Weights of a small mixture-of-experts language model, trained from scratch on English Wikipedia: 256 ReGLU neurons an expert, a variant of SOAP for the experts.
Below are experts of layer 12 (counted from 0) of a mixture-of-experts language model. Rows are named router (the router's row for the expert), gate (a neuron's input weights, with its number), up (a neuron's input weights, with its number) and show model dimensions 392-447. Each number is 128 + 24 x the weight over its row's rms, rounded and kept within 0 to 255. Numbers have three digits each.
After each expert's rows: "mostly gets" lists some tokens that are sent to it at least half of the time; "gets" lists some tokens that make up at least twice as much of what it gets as of all text. This comes from a sample of Wikipedia text that the model never trained on. Tokens count by the router's weight.

# expert 8
router:129108171173161151173131127139146135149126163120098141111139117119146113145169085113135130122120141144145139144137139117095139141070112102122105114124124118106150152135
gate0:161130121109138130126130141119142100156134112110098138126138147129142128119159082098130117091116128178134089150114118071108126104093134115137080132136140127087141128163
up0:159062113130125110148124114120124152097107114102158152114139129179171109191158107151109099130122127132099203118128071145144142141119117117189128109156138153131158150140
gate1:083110155126160158144127164152118113149157166143104112114154133104121173113156115131097158125111100172142179144135146155096121060111156160150102135133127098123180128127
up1:120142151147136122099133118137132162102122114120089118106130135101119166083148082141112092134067126173056164140128096107101067135182152106157141121153140098093100147140
gate2:105134126164148169117107100144132141121113112159089133146149099145099127089157129124146162158095128122116121143118150155137149136129118132153134158159092121099117134113
up2:125146119160119131136106124102135124136177133130068110103122104149092108092152136072149118169105145096104123154109112149119115134162112166137145134174105130109129138138
gate3:140106109127111136133144102142155158100137163088171151134139126111143095141147128126141150113144119170151088152090152137129126130143128130200111146154104146135128116163
up3:174111126164148082152199129094139161120118089089167096095132145136106134184111111130104127168152115100127136142104125121072090158112105109107115110136099126126143090122
gate4:130082139182144139149162111075116141148147149125117168088116096148096087078140161098128138162136130112124157103131120131136119104151116147099146124135119104122129123102
up4:104114151138109117139107132112092135111147082123138148097148132175106128088122140141116115139158128124156166117127140146126110127164112138081112113112116069063124158167
gate5:116181121134142158134109103129133121139131119104104141157108107122126123117109141131122103154087137113124088130149144128170104070130131169087106129096142142144134088134
up5:113070121124160140131120153159096117110145154134158095122129109116091121104132097151131155115170152149154152156109086136092128155117132091139137145125107125128118157181
gate6:098121126191132162121098137153120151111130187127095177181104137130127127129106125141125099154090156124146103143156137156108109115092148118100132149143090088144134076139
up6:068118130184094164120085157122110138115142192114091135158126131120128135125098124168141139132123161129146136129168083140083116078097156141105121124141078105122112055142
gate7:150097144151113110124158138096129173135120158092090141156171138105104154179089097134151135158106116194162122106142167159136088115143131182181108115109147086088157163127
up7:114124164140118164153103107125134118112145132183166101153091119134118124112166112152098138148173167074139135126131131124156144137130135119088129110132096149122119110112
mostly gets: " ISR", "',", "%;", "\";", "ă", " /"
gets: " |", ";", ".", "1", "0", "-"

# expert 1
router:129141121104146175139160127141102171108109121113099101141104099150111089139198126099129143150142084149120122086107140108112149082106120118138157164154148156151138139100
gate0:138136120080123117074115145108150156115111083109128166100087074150131104110166125148156164130129109108098144137115162129138113140091101115120132148178167141175163119135
up0:136158126118112125148131115124086104131109123142134138130080117146134120114093136146105180156093139159125116122101133113117155089151095116133132140141132137163125127099
gate1:142108130126161102111152102106125116144098099108098127160114126147119098137177142124151103074108147169117083122113113112126114098136136102091124110149088167139098097171
up1:090167121157071170158097145168081107125139128141115137093118104165135157121110123137112165188144123116117172141152105133115110131110148160165116146142156111087154142121
gate2:137123196097142131122124143154106162107152140133130139131141126102106133084129133141112126151170109120141158141137079139104192115126150147093169090150134124131104149142
up2:129178108144159141161169124128153130140119096131124139121166128104074143079133160152153122158123111128161137116174162143164176166134141133126116111127103133120110168139
gate3:159139164126131110144113127172109178133155129140118150111150095176137110164154124111145174161113177130145091096122170114103134117124139131093133124081115133118116169093
up3:143126148157165094118129124122124111113112144113126105100158125180114091137131114088174136145141170141153096160144169130112150108108158148076149118114101164144126192123
gate4:111181118130132142142153155165073133131138169103101138120099145121143088164143134095156173165151136142149194108143140113134115094131119131138165131150125136155146136196
up4:135138075159145116122115125077144137119129103099076138139157095138105137144127150111139095120141110120117083152136097064099116146134128129098077113105120100122116101125
gate5:105118143148145179109144066133175177142103136148130147099106131135119123118170081139145147159175127125139155137099092163115107099132153160137116124135085105121117136122
up5:149112167121098143106138132161172169152075121141135147092119120161124116118167135117139151149171124142154139139120097149075100116110133128120119122110114103092119109130
gate6:186133118106117158119113123157162149127160144115139107143094132121051155142140141104143104121126128149169114111105159112135107124113147055129157072117149092118116104155
up6:128128140181116114143135127157124108134090131152128087143134123126116090139131174133154161117078135130172119125134107096145147106118118145152137142110120122127133120129
gate7:161131141162153136145106142149144143126104144138147127170131114129123118145132154134100117167152088110150102150155071117137117164135153126062124138114109134151145170111
up7:131160130107091085115140117119149137147182089143113148126116158155144137120133149130117144087068157125143148149133147157094165106127145150155128101124153115110118147163
mostly gets: " had", " have", " could", " about", " having", " can"
gets: " to", " of", " with", " for", " a", " had"

# expert 14
router:124134154109091127137116130157087083144112104133133128071113131082136132151199135148148117140113096146124156119142086095115120128097114109102101173149162133095148127155
gate0:088115145122094052178140142121144133164148127120137105111128152091123131138151120088101141127098082157105105086127156146148149167146155136117100121162129105107119158141
up0:140170117164178135138107122142074108147141144117139147116097115140130116175105122107100125118113138133110116133125131136102115133125096139177136133108112157139123146092
gate1:085154115173114107123127106117097139122136139158151142199137126168123162123138154139104154117153122125167137133138143101127135123071122121128098137108106127135122110194
up1:191106124088135131143124125110140084117126127159179153097101156137145151092127107147171126117097123143146135156129094145147106161136162098136146110116109097133100138121
gate2:106120144139140158117103164142110119155154148136141098117148134123085123071162118146095109138181121102134103153087056123156110154139125145117124165143111095137147123121
up2:121121122130112160134158165138112068151118130115126080099145129128143134111214143147159117133158093085118119159092148136082130119149129151119106151129130168138139142140
gate3:150179132158062117117150128136134155101148135142128100085112167154152076162119107159114086090168145156128109100148121112123124112108128096135134164161135154143142132137
up3:126151136115117124131122098113146195069137125137118144069132123194123123146124120156079137071121118190110136123072119133109122074109079136123098158121145147160147108163
gate4:108154141130128122115147121131117110115135094148133132117139083123132111154124148107125086118089124135131155127140073105143109098090093196143121134124140083126144145092
up4:108130123113131135141136133162093101129140119150160151110159152118140133138132133121143102126106120148151176103114128102124103135091068167150092132120122112116142170099
gate5:168145143091130127161121145139159102133142092153147127112128139124126143125148157177149130114106087158127160129176167113122133129130126173172167144186114110149123128125
up5:122114167127129120141081172114184143170149091141108085138106089115167148074135182108122190130161133153123132121181165132116154156126123128165132147151118126137067129109
gate6:130115102128131151114106140128117136144153087144155140110111132095115131078154126104093134137153143113114117112165107111102120155125108141101136135124103150122149113113
up6:124104112140125124139110143121115155106146136135150175132071136057106139127153089091091139097152149085105102095143130096102107159109129146111112103120121174125133129084
gate7:115131109112124147118105106055128097160156129110120139127151121138129121124139108129156121136148118186142100150085109113136142147112165117140102153159102170148096059107
up7:152124079148122147134130144158140153110137114136139098135122104141109156154105137127097122134112178096095155147101171152155154091121127133059128117113146107086120151148
mostly gets: " &", "\";", " et", "\":", " titled", " Produced"
gets: ":", "-", ",", " |", " of", " and"

# expert 10
router:153132108184126165165087098086163131108099195145140146094146118104129130157148092101142156175148119169175151122102124112098120124077127141114156160154101132145191141153
gate0:101150136132153141140128105135173171145107140158086172145124118129113091144119102158133148137090120135112151145126152120158152118113145097098132140116109132085107140163
up0:132172113121149139116118121086172143126126137156097144110139150130113111133126088126155137125107126131146128145111128103114140132117156108104108154089121123152094114120
gate1:165111099106105139122114103136096110103132117110138146125176144131107158104172129130097129115129150130144154138122150103132143104100106083072141114162117130134151113143
up1:170140145135150136107140107144171109142088124140118066112124127116122104139115079109122154129141067110137109174145135122118186169166130121144114207107143152117139136119
gate2:138118108142128146064115096101130139132154105146152132134178148110134123100141072175123141107129105187152117157121099115196090145130146137114122124157144122133145156113
up2:079106161131112100144122163159121137144119135150118143123088125138130129166125164129121121123149153095090109111148134151112157103123090113141101119133114118110111059128
gate3:130114154138132149140129138139154114151139140112136135132132136085132108149130143112131137167119144113143117134139134091115122140135118176142127106134097120148135134116
up3:142128146169114160119135160113092148136133147111075123097121133131126129115129103112137095105120168151129148113137115082145113130126125098101104093113160120103097083153
gate4:131108154059209127123130165097143131093141154112143190092103091139148129147125152097168084089158151145133093164143085113087105125111144137130069094094125147161149149132
up4:138128117107123147101106093121132119109120091113120139090124152122111127148157127109083121102102166121134133113127101151161161137122138136123133132153118127141187113103
gate5:106110134155178163124157159131199077186122134139124103124097135116109140124111134091137143081130091151163117163102113154114130140115091150116106134131078144129164162123
up5:141106146109113164169112139131125116116148130087140170134151166090128147127148157176130137146127108121105100141135094111144097134169134116102113113105100113087135128114
gate6:123132165164109121130113156161137150126116124145119110123142116104138146103138089134142128115141077116134117113128096093133133127123113065102123120106129147166111135147
up6:123135087091164129137147077126121137137117127120140151128104134133127100129112170136115119117106201142110109173139147119127132155149130145126098120139153123129123127121
gate7:119123142159093143201095112093110105119103108111131162134143127106107164130156112138107162122126175085113156106121116160080169126085085131125116162128095140125143131140
up7:135153121083148108157115127157137124117101146116130120136158114141116113112131118111135124090137139107111115135132123126114087142106186134131149099133146084145143106124
mostly gets: " Futures", "'\n", " Challenger", " WR", "first", " ESP"
gets: " ", " |", " (", " the", "–", " in"

# expert 3
router:129139187091135132150111093119145125115124162080123101126102107140121114163118154128145158128146106145108139130116114144142107126137107141121137191163116122130134130124
gate0:118106103153141132151181102056110126130122151141128128135083097137094126128121109149139150115150121115103115165162149161089148137130116090102146148127146184132178097120
up0:133155146095127126118130163106132104151170150153096133177160124124149152126163111129106115170061097161155111079096121112161137129120106143124180120120096155115123143117
gate1:155089131099100174122119182135109108135135109128130110137133126148127108146160123140140135135158148133132145116125127148137178121206144117131120135119132117159147103119
up1:140111100110115139107132134178120152137147089119108085100120109143114098130109103136119138131150130131116109148109110134169142116145111083133060154097151132168150136166
gate2:127122096140112123149183145108116147157078153137100071156129153092120088129128111118107143146140143121102168120137131105148155111121091134168112121138139181191109138149
up2:142119163118106166136118146131103143106142137150099127110139171147111149149118112134138082076104138101120078134127097158143104102116134077138144119095112109151140107113
gate3:131095140082152130142090146124172107136156141121104131081111128107100119096152099157128138086167156116130158181110116094136088096113099155119115112131116125121090152133
up3:150118139102128129118130143115141118128133147136129114110134127132115137113081091121122159118159166149134150151111145122105106079147100126126148117156136120150129109139
gate4:099058120126125160105090111139134125120091130099148146104130105109130147118100144137164167122160147146102135091140125123140135148110136125134167157161116179136137111128
up4:123108162174105153145152149138118138136141134111131133094142139111143090132143108144142098114133126143117104165108078132154142116164098128140140076112118131130120118114
gate5:147117125134098137143122112152164115141116165080157120138134117190108120127088133109157132108143124113120141079121155125149122075139086143157134085096117166146112146089
up5:098124150148128147133121143080172135178126090100110120090137121147121157160103085092113131113146130098135116131124147153135145140111137118141087150096123177143169109109
gate6:167161118078080126144116135148124117106127128136131107106088148112119121115138125132118123125141100159066124117112182140110100087107146143152124125134143131132119097102
up6:162156172151104120169107139138114130144163156104111132092090142082154107162123169098132108136125143154131104135101148151155108158115130131135113115135129111110128127120
gate7:129082167126116138080116141117155154101139136132136077115122137147138127145083158130114149127122109103098174115106135128139050144148117163094167125136112174136117163109
up7:147111128128151170122140127106142125141096180136147152154185126126092154124152096084124163118152141088118128138127084137112157140177113158100093118101137100127126104079
mostly gets: " several", " its", " their", " these", " any", " various"
gets: " the", " a", " his", "'s", " an", " their"

# expert 11
router:119119154158136140178108137152113162152075109096148117110129084134105119162177137134124151143129088144141148145132138145093109162062122147130119130095138155132133139141
gate0:110157111115094157118189116154132130128140089109084099143147057102120165127131099083099117116085146159165128166142146120126139136136058125120155136103133137113113145111
up0:123117157107151147117149115149102166151131106126132131137144104167133138158139119085149178111155173120108101162166157123133099154147070132140110174145125119103122110099
gate1:141070141109109115143131125144142142114140070134135149166130092153105162156160127204138115135143120140069096125128117125100123136153140127135125120126101124161116157120
up1:159143098131146126166099149100107098122105134110129104143154093125136145197098095127125091134121156124104174138129133116120130136109107121122110131105133110129122126231
gate2:131117121174104107163148154141089149136154145137141141137104141123094121088146103141105154160131119146128145123152134100105134121131108138189138117104111132132095090133
up2:165148114145127108120130147131117097159165102176173139124119172176115115108140100139132167113108105118171127130158141154111150134099132113154127126109081105156088118122
gate3:109134131088141129124148075154128101112104144087144124117162165188114106135166077164119090123115107156140094171097119159107087168158123127121117099121103114126127126152
up3:083138181076110135153118175148078109145127109131148125131109122121151142129148118159110150119116151116142150151158081186157162102121118147123119113107131169151073135106
gate4:085104147093104092130144149085115097141139104117122105131137117113180109107129120142171135115134118119100142140093183096138128129135121106123099114161143172128131128090
up4:126137107145128128143127150177132102102124174121096122138156145131137127116135098108157116139120118130124179131116135144128135143136121037139133134130154113140111110139
gate5:140140097111136080130100156118072121121106130043130129148111094123135121142093097119099088130133143140136152100100139142104096145117121136148094157154153109151095173140
up5:176112134130169152144159128107090151100120153168125128144128132121134116086137120090146131115111126130152138145109175122156162148170123137139156121117100136132153115094
gate6:118154124163099110137112130186125094120145118101124088165126132134135115117148148122114133090167158113155133123107134133111112140108153123156119162163103142116098087151
up6:129122128102155161142169143101098121154146130164161086129136144148143124172162150130099119105117083165119141165152146126089121136164134157117126160094171119138132141152
gate7:187109145141136170178109137175146134165150117130143112109087135082141111124143175147059122143150166126160098090146101124080138166079121118133100123110143135078140091111
up7:139128140156125171132146143120145137152147096146130119164133116090129161130129186156068122129161156118136102100147104146062133165106092115128111163100116126081139097094
mostly gets: " Mr", " William", " John", " Lord", " von", " Peter"
gets: "|", ".", "-", " of", ":", " at"

# expert 0
router:139126127121105171171161125145124147158144124101125151103104117161124129170147134097137109155157102148154130162110091148106138092082125133152117177134156122157117115106
gate0:097185135138153184074145128146099127078123082197122117148107102131141137140123125117160105130160131118144130129129089107103143160120143116167156204126149087141143160130
up0:136118139131124129110117146117116130153130140083144124116097154164109165163141108156126152106145111162102154140145183168099116082122087119116118119115135124086105082116
gate1:135106128157140152123145126137127101114134108104170106151122135155184179137136146085125079145143119113162094105098161104127127120127148142156084093073143140113138166110
up1:113104145185113149115106086102114156147081101124110094103058123102172126092154137134131145109142133128152092164124121078148114105147106169142145139151125112125124155091
gate2:115129165107100142103112141126112154133115154123116113108114121108152135118144167126123130125142145150137124118084149123132129141105128103105105089116128133161110119141
up2:122130147125104166135124133048119108115102144082124166129119129139114138105154154134125114112124138118166122113103158161137105122148073084129124109116114160177118175160
gate3:120124074125091167139066163120113132142167130140128171104100126124121088155085150161134117143124124141144128151136106129105124113143128162091132171066195123103168169143
up3:094154107133128105094139093107127090156105076128136170098138142129120114108161141106117192079135180072131111145137129084097129140148143117128137127112081159104118144199
gate4:107094142095100136097114102092128087129129118091099097085119109113119127120148102080138087116122128139098165101174111143114124103090153138097151127090123133140133155117
up4:103142079164111120134149097114128142136152107156145140182158123190106163151136160140133138100161118115134117141114118116126133112114075153153139165177114169122144080122
gate5:088168117103111097138086101146150151126126137083111099148145122138118123105129157129073143183142142127118111120171149141128141127124123105131144116169123130113098134136
up5:148115120139109114111103150134124081159159180119097164116083157132124138111131108131151145077113120097108125147109176118176103148097128121123108130140144175141158131126
gate6:145135113100115123097133084125085090124154109100143091143136128154147161169131167155102093123075134136130119126139116151101136131164126133131105115122133141142147100125
up6:137099153169106088133093105136154135154151125113116062123121132162123112136139119139092153158112113124111129139105164134101142140133107117090146124121147087151174150136
gate7:081104069109095152118154122149144130150114103137137091106185158183132151180158132149142107158122107114120120157149117098117116172139103143156126122122120150125126089111
up7:141105139101111156077161146128120122123120123167157098146122123158095137121157132148126150148150151137147168195107093133098129149134155135154102111091173130077133125076
mostly gets: ".\n\n", "==\n\n", " ==\n", " =\n\n", "==\n", " ===\n"
gets: ".\n\n", "\n", "\n\n", " |\n", "==\n", " \""

# expert 2
router:144122100139151147124113129139111145114115131135138188114121118134155139160118112135111158154113118126115172121090103130134117156143121123140127152161124143090169146170
gate0:147131092133143165146139115119161088150114089143098126135100114135108130171148130099137129143135143142108145119121133121154074144114120155150119101133117155148103142112
up0:148128108134100118130150143102141134145132126185127115058071084161126113146109122139174124092151128113146129126086138073133120121122146167108147129143108096146194155142
gate1:157112099136116159101142165118097148104124139081106164134125101138145136121166092168130163150143152118123151124120131158138125111106102148112157141147127090107111140154
up1:100138086126155109109111142163095077138098151129147104138133161092117143109081142140145113105126131137125063123169156122182124116130129114142119133094148188155116127116
gate2:149082169125127119093161155115122128094120106110144167117143144148090130142134181131153142159104174115156138143142131120137162100134085141111138153112165108115135096147
up2:145136129099110124160110105120070107167113150100131117165118084093102146103111085143131161120158145161158115106168125139159104166133135084126152121106134124147104115156
gate3:178114134133124153140074131143108133134160163139113161167127114102115137130116103143140147109146122116108071103158110170148132176145109080131118145134121124110139115123
up3:122119122110165079116175067112165163091138142109154086089140114125141127148158140147114112149117141133131154153127137128121108114132140147119111085166141124173111150109
gate4:137126154142123162122126172149098152109148157092132145122149111116145142123126140066102156126069125180125125125106125148116127149089076119092128161154129111079144121121
up4:128116118155118070160141149089144158107111133125158147115097124114111143154132143136086121146127145132148152141106114158107137099097121169142127140139150151125124137146
gate5:125131110112136100106152172123149130129064094071156125090136105154161136173072144131131151106115152162119137111122102140129128111170135120109093159095145138144148119078
up5:150103143151104154139126136091094148106178117156111108166179157102095099096178107124149114093095115075122144138148165089170149067107169118120137111113140116134110127168
gate6:103094141108185138170144163103091133115169128163150138142140126158168113136129139127150145138143122175087149124144133087133136113178119084142167128116147143093146139155
up6:104128131079113142133145131113094122125132138130111110109126096148127081122114152149107159162153125156101156112126119145151154152131095111126155091148201151112179130127
gate7:089153084144150111144185124145155106138147113159145095136158102128144120090110084130110169145165098081107126119128143175138110123127199160133104121169151131142117176118
up7:129097125134099112099162090134113113134113128147167124118167104136143110052134084135125162183121084156122108134109099115129139133094166130142148123151168159108109143132
mostly gets: " Succeeded", " List", " Website", " Species", "|---|---|---|\n", " Preceded"
gets: " |\n", "-", "\n", " one", " No", " Total"

# expert 15
router:113159138108139127146132107120079126072102146103097125106117115135131107154164093108093129190135059142131151177126130142124100136092125118131118169129129149088148133142
gate0:121154143134146125117094155114055107103117117103106130101147129122124144120159139073129126139139123172153110147170129147131128102125096129120141147138150106121124090130
up0:099146131097136085152149146127113138116139102102146146091112129184139190115101144159158147112147134090147103120112168138093109152108100140155140115108147130121107122130
gate1:125100100111144142111168156165108091080135124150133137146154126099161111156173127133120149207154148111137115120141100078182133129121143133189110138136164134116113136118
up1:107148139167125145119087124090159174130099099120137109123135126134087141135096109120133117058123130139115150145133118164087096151148092105111143117124122124144118103111
gate2:143141117117089148099116148133153185122140154147146116101074146121163154091138097164157136117165143088100154143126115139131128119153138096088180158098146174130119105111
up2:146106137170174099119173118120146130145127095120113124164154117103120095145148152102147115113059153144130127102120098122140098131075137129177119121142155082112137174160
gate3:133146096095103134113096116128123166086095153142109179103127113097175118139139091089124131116127144115120130161121173120157137095155147163121075124106157086135137101111
up3:115139158133139170162125116091162084083113106115089126173117106140155105156122120157063115141162127126093137139102135154134172126146171120126135128096119100121099112150
gate4:089150124096137116108132151126123140129121177073133152148134109071123124099120157141124139130131101125090120073154125122136152135121081152074072165147125140124123113143
up4:120129122109130127112168133130125183105134139102115121117150088135142134123148127168142112123147131094087173104132138183128155164114131153095077140159127151131104123152
gate5:135112101092097125156141112165121128146163099137123121148175098139116073086113074144123115161161111144155157126121121144116177146112128126166100130112137145097123162116
up5:102087118147147161130113141123138151125119149139171119107094125127132109139139138138111151102099096144114101107133142159117113091128131100101148112158148098149138095127
gate6:173065157118137115099143147095171070153139116103137184131104145130150160168157090125124129091132100156114162181147170153094134117142114124145111126140128114104129094118
up6:144111121131121169128123134107117092149098146106139146110139140135118167125144125104164115098114105150132140158155129144137121106131135129120149164117118108090124117070
gate7:118145105134106149096123117117118134141106115132160128101103130103165127079157156089110133129121090133161110154128126135073117115134121110136139158140120124157099153165
up7:094149119163118075095129153123095103101125119133118127139083061122077130125171151136113095150142126127163106111111123155111133147130142074115097130090100141137178136088
mostly gets: " first", " second", "th", " third", " First", " main"
gets: "20", " first", "th", "19", " second", "st"

# expert 4
router:169149131136133183169140104115134115115114157123167141103131159105152111201132162099095146142132104116087167124090134129098140132111107128145166154127090145134142141151
gate0:105175129153077155115132085135139155157087102142150156139131167197102074108144157127145105094082135135110123143123119142141083111117144068128109115124125084128119120103
up0:148100134113147076126144159118115140123156144111151113101119106063131192171115110130101159151148141134136158129094159103109155136142105156126133172141179166103119123156
gate1:115116127107097129175109124148126138094161134132119136130118093109114130195161170127147147136117161117128156134119108109103140074107117150098105118146111090142125135121
up1:146127154128111093096137084095153140106101172121142125080110155156117132092159080137124108126153109130124120121149146109137161136118152144199102119121121134115097126114
gate2:120139133125140125147115126140133136121117121085117102137154111141129087151124147156149154130147110135152136099117125078127139123131108135104106112093118113125121127110
up2:096157147132161108177150102120093152144132142119135156151107137142169096155141210156141150083114111115128150123139108158136121097164105110110131138155075124070106120124
gate3:138134145147102155131135105125126126147109126085140111125149110095106127134139170153097138102127111141094111133127113139109156124170136172128167146150127129094098148101
up3:119123119130095160121120126102126121112139103092164112113144115134126123124125115095053129121192155174099128170154127127130134156159110156132124116172122152121093114130
gate4:072145112137132137119129087180113133147107115154133110143145146130151101173120137096125100107088126163105109164157118113119148151119151089115154143151127127171140153114
up4:064118172148138153152120164160133115113134130151111127122139126109113131109122128103128078094099108139104123133155135108106118129149152130086103203129118122151148134139
gate5:125163134100134094104172136148102141093099173120092086173146113141121122148146134160104128102106135108100173109146147143152146139141109151111110141126123142161133109143
up5:159111135144151127162168067131131138094076219096096125167166114114154128158157138127137159148113105099122167105158161156111133123121139127124129129125133109143125136139
gate6:146094141122139159132152143120086165111113138151134099140155094100143153138125136111132145175095154074106131103127140145102083134126141124145090147104091097127118112111
up6:138143114124118146134129124146113070110144114133140126091135101129154157130185152151136127094146154144141131136127133116129153098131114143079135068089171155102163141136
gate7:156101124116123123146134118112145118121125114106134120081139130153100124125082094172103158136145152119143146126109165117128109141132123134098131139120130096156092153108
up7:103122133089150150101129125160157109114161094158109148140124129151123166165147107106122113128111135159139155116158168112157117144096129111160135104151117138107138149095
mostly gets: " they", " who", " They", " been", " were", " she"
gets: " was", " were", " is", " and", " he", " are"

# expert 9
router:140082119118120131177130091141098173148090136105138129133144118094130087143147126051148118104121123163192139109085113143124108179133111118121134122155105126149153101116
gate0:118097160078136144125167134182127156119127118104091123171125142128153108135113105140102133143123140175091128090134146142125105144133127134152137118180114124117146114110
up0:091115155089143129119152136160154167150136123122099103142135128131152109109127099151072146163118142152104106108147100143133115120149110133158150094156098132130179125079
gate1:093088065091106118132119126108102108143106130136170166152152134120107132138148112094161111124140122107131101129106121123141124110166120129106165109124114119137137146125
up1:141143120177177105146138153117169107140160108115103096114122129121098136114107114155124130133164145156106123111123187140091116160090137163138092105151134125101113119090
gate2:136148124145115141114130129147161128112106127130065123159083121091122116114133126106139124104147148131151095091127142132117139116143122099116119123103128119126129175161
up2:168119129114128137134131113143117096131094117132080152121067106063096148106160127130074112082095128155149135125129123140148104108125131164113150137147117117135107157177
gate3:086094118123157157155104132132093123093121106133143114107130147117091097067097139103167091102181161184149152119119138125104133126150147173142158117134159104172148137123
up3:102138123141088088116115141149106151146113098134158107105123130115088136134111141128151156134139095129107130110163133110140153145132098153163126157135120111112128164145
gate4:127101137145135181094114137140101128110118144092123144099109081137118175087139117109140138114134100086136145109098170143165121122109128150091150139096159140113109097103
up4:112085135121158167093159150120097123117119111110118127128101073142136163105143148135107136130109103152125136113066122155163130130107177157072131108136127126107141106130
gate5:168141147141127152151138159137125124089103157112121112140068141131115139126104160086117173128142145118115120120122132097123140163178118157110096149123067141118111144163
up5:132115121113155145151114180080111099111103162123082098108116101114110137138143140100117117134162205141129152150147120119108155077125141109108134124143065146129113152099
gate6:125116136147148134136125137164134110111089116161142123195114111112134153121138133096101122145148124117143148125160110113128101172156146109125139159144143124082093130152
up6:114126139080129083133164152136117206118132119173131142188120071142152149106139172126093102140147107114108074149141105101140104157107102135159105137128145172133127106158
gate7:152139162115107093143113106108108110116120149138155138108125092150128110100103112110149133144154092155157130157175136157140121144116116174102120157132122166159135172131
up7:098161136153126110132138126143129151125127151162096166105135116172134148090124096138097150158157108153168147118156092166126151136166089148130105125126122130141153164110
mostly gets: " However", " because", "After", " when", " After", " before"
gets: ",", ".", ".\n\n", " after", "\"", " but"

# expert 12
router:133132164163098160164141101134126134146114110156153135138113125127109109150111108135137119157154083151160157106165138145110114139106137139141145169132101112084174121125
gate0:137152123140097104118157116150125149126111195142136087130143098153123110120165090154071071123155120155149192148128160107100103129125106135141152126098133099111104120132
up0:123099129105167119110158102171131126121129180141143128128147093131103084117134091105080149149141169149164152115148150082114084169128132124165129130107115147107105135114
gate1:153156113117119076163156161179136149120110137184084117135129122123147132133099124120135148161158139119134104172121122097160123119081158151172081117159144116112147097149
up1:136121074109125114134142102171133163106122166118145141119120105146133147121140126109094163129142131143087136150142143120170119152113140124156128151092165117121119140168
gate2:166161148105146123186125094113146136086125163120164102123069140170125124164101102161073124065165148111141137125119129086125157176147089145142172115090129121137120126161
up2:134121152108129114166143107118147134108127170120161087125055138143121107175115132153082129127157156117143131164110117111122147134155107157144154121078141124137117153121
gate3:069177125135127085116109111137106154136157136094101114133122107187126130134084145133125128143129149122125158158144139147097116124120127142157121122121136139138109109128
up3:141113120107122106117098161119112108133102091148119127119167132150143163118116086116138157140155168119117109111123135148150131130131134139126134111114107146126113085105
gate4:119133134173130183149152105123125081102096135107121138097097106136129138187115186099131117060121137134099125113134134148137179125162141140124141105139119137142115149171
up4:148132143102104132114130150100110128112140128142127106139116146173091117137153093142175122115174104069111195122126127110075148080112148145153159157129132121149151128117
gate5:098115124108162130091125096158149126124089125165136092134123152164099123122121138132137147125065144125100141110131140160113151102167150131165081183183108153125131117119
up5:125158147131192119108127121113138127127100144186154131134125124076118139128118116153120145080117132144177155123137140153100122157117122144165127148204132151100137122137
gate6:121135098148157108125156094161114097122091078136149121101115149132124135100111146129182069132139155120114114126111137093088172132131155109161129122084145129105102137099
up6:135126138139121081082138125127151138130107106102081062151141153163153127135109073176190133145113135125121147123152097164114153144099105102134147112120175111102107110125
gate7:134087128110161066131132109154137173127133153147143119101082133161098133110116139115105141166125111127126187127144118114134152106106155063114125132125118127162102115119
up7:133186140140112145118180103114124106118151130110107098116139129122142124141113140160140131139100137110136171111128174114135149123155193161146129185071092105148144099140
mostly gets: " K", " M", " G", " S", " P", " F"
gets: " ", " (", "19", " S", " C", " D"